Weights of a small mixture-of-experts language model, trained from scratch on English Wikipedia.
Experts: 128 SwiGLU neurons an expert, 4 picks a token.
Below are experts of layer 3 (counted from 0) of a mixture-of-experts language model. Rows are named router (the router's row for the expert) and show model dimensions 200-239. Each number is 128 + 32 x the weight over its row's rms, rounded and kept within 0 to 255.
Before each expert's rows: "gets" lists some tokens that make up at least twice as much of what it gets as of all text. This comes from a sample of Wikipedia text that the model never trained on. Tokens count by the router's weight.

# expert 10
gets: "\n", " of", "|", " as", "=", " first"
router [184 128  86 134 162 111 147 145 132 223 205  73 103 122 125 102  81 200 104  73  66 119 132 128 190  97 124 160 116 134 138 124 170 111 126 120 135 100 127 107]

# expert 19
gets: " to", " was", " of", " in", " is", " for"
router [144 132 136 178  94  83 134 136  77 173 139 134  92 144  91 110 118 183 107 100  81 122 114 157 150 154 142  84 190  99 101 186  63 125 111 107 114 138  98 176]

# expert 16
gets: " of", " in", " to", " by", " for", " on"
router [161 126 115 151 187  93 150 164 101 195 144  89 102 137 108  84 171 231 141 125 117 139 133 143 179 105 149 101  78 101 143 115  80  86 120  80 138 208  41 186]

# expert 9
gets: " the", " in", " of", " on", " at", " from"
router [150 128 108 137 154 107 127 134 170 198 192 145  69 174 137 119 108 250 149 116 103 197 117 142 119  98  96 185  92 122 140 102 101 107  87  89 132 205 113 155]

# expert 8
gets: " was", " to", " is", " in", " on", " were"
router [120 165 150 176 115 103 145 132  87 180 162 109 121 125  94  54 152 186 110 114  96 145 137 169 165 106 151  91 237 118 136 182  81 162 107 156 118 145 125 155]

# expert 0
gets: "\n", "-", "==", "===", "=", " =="
router [167 165 156 185  73 125 105 145 175 141 157 171 114 165 132 170 135 198 156 130  75 140 112 151 166 105 140 138 177  59 138 194 142 144  84 147  64 128 174 125]

# expert 21
gets: " and", ",", " that", " which", " he", "s,"
router [128 183 129 145 124  90  70 140 192 200 180 128 139 186 167 108  68 200 133 130 130 152 175 133 195 150 112  90 159  65 127 125  51 180  94  83 124 139 153 120]

# expert 18
gets: " the", " a", " The", " his", " an", "'s"
router [133 200 134 126 138 146 116 123 102 151 137 131  82 149 162 162 135 199 135 122  52 114 155 112 157 147 151 120 176  93 107 123  75 176  93 152 158 176 197 111]

# expert 3
gets: "\n", ".", " ", "s.", ")", "==="
router [145 168 121 157 183 113 110 134 110 185 140  81 145 206 126 121 115 197  89 131  54 122 166 120 155 114 154 143 195  83 187 157 150 119 126 139 108 136 162 113]

# expert 5
gets: " |", " the", "-", "|", " The", " a"
router [159 184 125  98 105 139 108 121 135 185 176 175  99 148 112 157 131 253 176 128 103 197 106 151 138 169 154 164 108  83 114 171 118 180  93 170 119 107 152 153]

# expert 7
gets: " |", "\n", "|", " ", "-", " 0"
router [159 188 131 118 138 105 136  90 117 171 205 154 107 176  35 103 107 255 161 129  67 138 143 153 137 120 137 145 142  71  87 141 105 150  85 161 106 164 134 181]

# expert 13
gets: "\n", ".", ")", "s.", ";", "\""
router [157 151 127 149 142 154 102 168 148 211 130 119 141 196 131 107 107 190 143  98  76 142 167 120 143 131 147 120 191  89 167 175 119 124  98 130 184 123 161 154]